config = dict(
    hidden_size=256,
    hidden_act='drelu',
    routed_scale=5.66,
    balance_loss=0.000609,
    balance_bias=True,
    init_std_router=0.0353,
    tie_word_embeddings=True,
    train_tokens=429100000,
    max_steps=6548,
)
Below are experts of layer 5 (counted from 0) of a mixture-of-experts language model. Rows are named router (the router's row for the expert), gate (a neuron's input weights, with its number), up (a neuron's input weights, with its number) and show model dimensions 64-127. Each number is 200 + 20 x the weight over its row's rms, rounded and kept within 0 to 999.
After each expert's rows: "gets" lists some tokens that make up at least twice as much of what it gets as of all text; "comes after" lists some tokens at least twice as common just before its tokens as in all text. This comes from a sample of Wikipedia text that the model never trained on. Tokens count by the router's weight.

# expert 23
router,221,182,259,211,215,179,173,177,191,182,201,196,197,181,200,169,187,203,192,163,232,204,205,194,202,226,244,165,197,223,184,199,158,177,234,230,212,189,189,167,212,204,185,194,215,161,152,192,178,228,167,203,223,179,224,198,203,192,202,230,197,193,179,158
gate0,249,165,200,229,209,178,193,183,192,211,191,207,194,167,185,199,203,196,214,197,183,178,197,198,179,217,217,219,156,188,190,201,196,179,225,175,210,189,193,214,195,211,191,202,224,189,195,209,193,233,225,165,215,204,211,225,206,186,191,210,205,206,200,183
up0,236,166,219,227,202,181,201,200,192,194,199,201,204,154,184,200,209,207,219,195,186,179,198,198,186,217,220,230,162,201,189,194,202,195,212,180,215,190,199,207,198,217,188,195,219,193,203,229,196,227,227,170,208,214,212,220,209,186,183,203,207,207,202,172
gets: " S", "S", " s", "T", " Z", "K"
comes after: " (", " |", "|", " |\n", " \"", "\n\n"

# expert 62
router,217,211,204,166,196,158,229,174,197,163,227,192,178,226,161,210,219,202,218,204,150,168,174,200,220,174,214,202,196,224,180,208,195,213,206,219,195,200,234,213,209,202,228,208,191,219,196,221,234,174,198,237,173,175,183,167,176,169,184,224,218,160,239,206
gate0,220,190,178,233,216,187,213,203,173,190,177,178,159,208,160,197,193,203,252,202,203,205,209,211,207,200,209,169,215,176,191,214,198,219,229,165,192,204,193,197,225,255,197,172,191,205,217,225,221,208,176,198,226,226,176,186,203,210,194,191,163,181,212,236
up0,203,200,167,242,215,196,203,210,169,190,161,170,155,197,180,217,201,220,243,192,193,203,199,202,216,216,197,160,211,182,184,218,208,209,224,159,199,198,176,194,213,250,201,199,197,213,209,224,232,214,177,200,227,217,168,180,205,192,197,193,166,164,216,228
gets: " In", " I", "-", "In", " The", "=="
comes after: ".", ".\n\n", "\n", " \"", ".\n", ")\n"

# expert 54
router,175,200,202,197,207,176,200,165,202,215,200,182,213,185,209,187,169,191,172,205,185,167,225,197,189,189,204,239,196,205,181,196,193,224,185,218,180,168,195,237,186,182,202,224,183,201,206,223,220,195,229,174,190,212,207,234,187,184,208,191,165,232,201,205
gate0,197,172,211,211,210,197,196,201,190,227,175,191,203,205,186,155,205,192,173,212,222,186,209,194,220,207,196,195,195,207,185,191,151,224,169,187,236,202,222,170,228,195,210,181,206,177,223,176,213,180,186,163,184,178,192,187,207,201,201,159,200,207,210,209
up0,216,181,220,219,189,213,188,216,195,202,175,183,195,219,175,174,196,207,167,219,218,197,216,199,212,220,194,202,188,192,195,192,144,213,182,192,234,210,223,171,233,192,203,188,211,180,239,168,207,209,193,159,180,184,210,171,218,205,204,152,181,197,200,209
gets: " M", " K", " L", "is", " B", " D"
comes after: " |", ";", "-", ":", "″N", "a"

# expert 40
router,198,165,164,201,172,210,186,215,216,190,201,191,208,224,239,167,227,178,238,206,216,174,222,191,187,201,222,204,194,200,193,182,225,201,198,229,169,199,205,187,161,188,235,181,196,231,222,217,203,198,179,210,169,202,170,197,214,188,186,181,196,231,232,206
gate0,184,223,227,206,211,206,183,211,193,193,232,181,195,216,196,164,218,229,244,196,222,182,218,221,198,176,228,193,214,186,249,182,207,161,208,216,169,212,219,228,223,214,202,203,186,187,218,198,231,194,161,159,197,173,191,207,205,177,182,220,211,179,201,198
up0,179,213,206,210,222,211,163,208,193,199,212,180,192,210,198,168,198,214,225,193,204,192,219,237,207,170,210,188,209,205,231,201,198,175,191,218,162,208,245,225,218,210,205,188,183,181,208,219,220,195,166,147,164,165,200,208,205,177,189,220,222,181,188,207
gets: "-", "\n", "4", " comp", "|", "\n\n"
comes after: "\n", ")\n", " ", ".\n", ";\n", "-"

# expert 36
router,194,208,218,213,211,211,240,211,178,195,214,199,218,212,181,193,167,192,192,206,188,200,194,193,228,191,173,217,178,188,197,225,187,193,181,231,200,198,191,212,230,192,190,225,214,173,214,208,196,210,211,225,197,189,239,207,179,215,205,195,205,209,214,195
gate0,206,169,226,188,175,217,195,215,211,217,185,197,186,202,175,193,149,211,208,188,230,219,224,176,203,199,204,169,187,205,209,184,198,202,205,161,180,186,183,194,181,186,222,181,197,172,216,196,208,191,166,152,193,161,250,203,180,222,202,216,212,203,190,177
up0,203,184,218,177,183,211,193,214,201,209,195,200,177,203,190,191,159,202,208,168,227,221,227,181,204,196,187,162,171,210,209,193,193,207,211,158,185,215,195,197,170,191,210,170,208,183,206,202,205,209,160,157,183,169,244,202,173,207,197,207,214,209,205,181
gets: "3", "4", "2", "5", "6", "7"
comes after: " ", "20", "18", "19", "–", "."

# expert 45
router,201,192,211,206,214,226,180,219,184,179,202,185,219,188,187,238,201,178,193,190,168,216,192,197,231,211,221,170,192,225,189,191,230,221,199,195,217,219,188,210,217,183,209,236,209,215,179,227,217,206,200,188,187,174,219,209,203,226,212,230,204,209,170,185
gate0,214,201,175,185,183,215,175,224,189,170,193,174,176,194,186,166,215,208,205,198,193,200,206,199,203,221,203,184,200,204,194,235,197,204,215,230,209,247,218,159,225,216,220,234,209,191,188,204,235,231,230,171,186,225,193,183,169,195,219,217,202,156,174,191
up0,214,213,178,178,186,232,177,224,189,175,198,167,180,198,194,168,218,197,198,195,180,200,226,188,184,219,189,171,209,198,185,234,209,199,206,228,199,228,224,163,238,214,204,224,203,196,197,212,228,240,223,161,175,229,194,187,184,200,201,206,194,159,171,186
gets: " where", " which", " after", " from", " by", " India"
comes after: ",", " in", " of", " South", "|", " |\n"

# expert 33
router,217,187,218,193,157,160,176,220,208,199,206,189,199,213,211,194,205,200,196,227,181,189,191,184,209,196,201,182,211,208,209,210,210,204,180,187,227,166,221,205,167,242,169,192,199,186,206,165,182,189,196,230,213,235,183,162,239,213,182,217,193,234,184,177
gate0,200,217,221,207,187,192,195,216,204,169,193,238,189,207,203,191,167,188,211,161,200,244,175,224,230,213,232,206,235,220,204,186,209,184,176,228,200,172,239,170,192,195,201,203,206,191,184,172,178,208,180,190,181,248,177,212,214,227,198,188,196,199,206,221
up0,193,218,207,195,200,209,181,221,189,188,184,225,183,222,192,200,167,169,226,168,195,237,193,227,220,209,233,197,250,229,204,181,222,176,175,220,209,164,243,197,195,198,195,201,206,188,203,163,172,213,184,186,179,247,163,218,204,228,195,193,200,188,200,225
gets: " the", " first", " two", " ", " three", " this"
comes after: " the", " of", " in", ".", ",", " to"

# expert 41
router,168,184,224,195,167,198,173,226,215,177,244,190,173,224,200,192,159,200,204,180,198,196,217,206,178,211,195,204,223,224,201,191,184,198,161,209,213,168,192,220,183,189,217,227,237,187,237,207,201,208,221,190,224,175,212,223,189,192,206,219,192,184,182,174
gate0,169,187,206,202,178,231,213,219,209,192,189,210,217,167,197,182,220,191,193,222,209,174,222,172,244,198,216,189,215,206,231,222,206,209,180,200,199,212,182,192,193,206,177,208,214,171,219,181,208,238,199,181,181,223,248,188,200,207,233,201,226,155,174,173
up0,173,195,198,203,165,234,212,225,200,194,190,214,226,156,196,184,198,198,203,229,193,192,205,183,232,191,218,209,201,195,222,218,208,215,173,205,209,203,182,193,205,194,181,220,220,192,215,174,205,240,207,170,197,230,246,184,192,223,225,206,213,167,199,176
gets: "0", "1", "10", "11", "12", "14"
comes after: "20", " ", "19", "–", ".", "18"

# expert 44
router,173,204,199,195,209,182,237,235,252,225,202,201,205,194,198,192,204,178,208,198,195,222,200,213,229,196,168,233,237,217,199,227,167,172,196,196,165,244,190,192,196,203,182,219,174,203,203,188,207,205,209,194,215,186,205,184,190,185,191,211,190,219,192,174
gate0,189,186,247,220,219,242,238,222,214,199,228,217,180,204,222,199,183,211,198,189,186,232,208,195,211,239,168,207,219,194,173,231,211,206,213,177,210,211,222,228,196,196,181,208,195,202,165,215,220,199,206,184,216,185,201,186,168,185,190,200,221,193,187,166
up0,197,194,236,202,231,240,230,232,195,203,230,223,192,175,203,204,175,221,208,194,190,218,199,195,201,223,164,197,211,196,156,235,219,188,221,196,203,203,222,219,205,178,198,222,188,217,155,209,219,195,199,164,222,182,206,191,170,179,190,196,212,200,179,171
gets: " a", " sh", " p", " Sh", " m", " gr"
comes after: ",", " a", " and", "born", " as", " of"

# expert 13
router,171,243,197,190,187,195,194,239,194,171,209,242,196,210,228,227,185,198,175,199,195,193,194,235,196,185,205,200,195,208,212,162,223,212,211,186,155,198,188,238,188,210,217,220,164,196,185,187,190,230,185,210,211,189,210,201,194,194,245,199,179,231,177,194
gate0,203,186,207,175,194,242,238,201,210,208,191,191,197,230,190,177,205,160,172,208,199,191,199,197,197,187,191,207,203,193,197,221,195,200,200,194,214,196,162,186,195,233,197,208,184,205,226,190,184,170,152,198,190,207,197,206,223,154,235,181,232,200,203,214
up0,201,199,198,181,184,239,248,195,204,187,198,191,203,239,196,189,197,171,191,198,192,189,180,199,214,204,202,212,205,195,201,225,192,203,185,185,215,205,167,202,201,226,182,194,180,189,221,201,188,177,149,216,198,211,190,223,221,168,200,174,217,209,217,215
gets: " a", " A", " f", " local", " new", " national"
comes after: " the", " a", " with", " of", " and", " in"

# expert 53
router,182,211,205,190,198,212,168,195,206,206,196,196,210,188,206,212,205,170,197,205,220,216,218,212,218,202,216,217,241,173,207,220,174,181,236,220,192,224,234,192,190,210,199,190,165,221,173,205,188,202,205,215,193,214,179,214,191,222,193,215,207,195,207,223
gate0,216,192,219,227,207,211,195,219,184,154,230,205,230,178,197,201,220,178,218,150,211,220,211,225,224,206,196,216,180,193,182,185,191,178,183,167,215,175,222,201,223,204,176,165,202,154,188,202,180,189,220,187,215,234,233,210,219,205,203,222,232,211,243,197
up0,215,192,219,214,211,230,166,213,185,169,237,190,229,201,175,198,216,177,210,142,197,220,192,209,220,216,228,215,193,198,192,184,211,198,172,169,219,165,218,186,228,205,199,167,180,151,191,197,178,181,225,188,205,236,225,223,218,207,197,219,214,219,229,186
gets: " |\n", "\n", "ag", "|", ")\n", ".\n\n"
comes after: " |\n", " ", "0", ")", "%", " JPL"

# expert 38
router,195,218,185,191,203,207,169,211,187,195,188,209,200,205,208,260,170,200,236,244,175,195,198,220,226,214,172,202,180,216,219,234,217,176,195,213,172,175,238,168,195,167,196,189,206,148,214,172,223,217,198,194,220,214,213,212,218,193,205,224,208,174,167,205
gate0,231,221,215,197,211,241,167,200,230,235,199,166,188,193,166,189,218,209,203,185,204,189,192,189,191,213,158,203,195,231,212,217,212,195,208,196,179,191,191,227,168,212,223,211,220,161,229,191,176,212,180,160,157,206,169,186,173,175,216,170,208,209,213,183
up0,237,227,232,199,226,231,166,186,235,222,209,160,185,192,168,202,199,205,198,195,191,185,184,185,169,204,166,197,182,229,215,221,215,194,210,202,190,205,196,214,174,220,215,216,202,175,220,200,173,222,174,151,147,204,163,189,181,177,211,181,208,206,224,167
gets: " •", " Al", "|", ":", " of", "-"
comes after: "-", " the", "\n", " |\n", " •", "\n\n"

# expert 18
router,189,183,208,203,230,180,219,188,236,219,233,219,193,211,219,200,179,212,198,236,218,196,202,206,191,229,231,177,223,193,212,212,204,237,194,181,190,184,198,191,212,183,226,176,183,214,181,198,182,222,173,199,215,178,195,230,204,207,225,192,185,186,232,191
gate0,214,188,163,212,219,179,207,208,188,212,196,203,192,204,184,184,197,190,183,207,186,220,178,194,202,207,194,183,140,204,219,180,215,210,206,161,187,189,114,203,208,232,217,182,180,145,190,208,223,213,181,216,213,189,171,211,189,197,226,236,209,188,195,203
up0,219,194,178,213,215,180,211,211,203,225,203,192,173,212,178,175,190,193,186,216,180,201,185,196,209,200,207,199,141,205,227,185,214,215,200,188,181,195,120,201,212,241,213,177,173,158,181,216,227,206,186,202,200,190,173,216,196,191,237,227,218,206,210,201
gets: " T", " V", " ", " M", " New", " C"
comes after: " |", ",", "|", "-", ":", ";"

# expert 9
router,203,166,180,197,208,228,167,215,214,176,217,208,209,206,200,225,179,209,198,183,152,181,196,189,189,220,149,210,176,226,178,220,202,226,165,214,225,204,196,200,176,185,198,213,182,208,182,187,194,242,229,190,193,211,199,175,209,208,182,225,232,212,188,195
gate0,211,223,173,206,194,223,182,226,194,212,219,241,223,213,214,220,159,171,208,194,208,216,198,178,219,193,177,211,217,185,201,171,161,230,199,205,187,219,200,201,188,182,179,211,201,212,170,165,222,200,173,210,198,210,195,191,193,170,226,196,222,199,190,221
up0,210,228,176,209,193,231,192,241,183,212,189,229,205,198,209,197,147,180,182,196,206,226,214,199,210,198,169,215,212,197,201,167,175,226,189,207,194,216,211,198,179,178,197,198,195,213,166,179,202,204,186,212,192,211,198,202,195,171,239,199,237,221,205,226
gets: " P", " W", " (", " Ar", " War", " A"
comes after: " the", " of", " in", "-", "19", ":"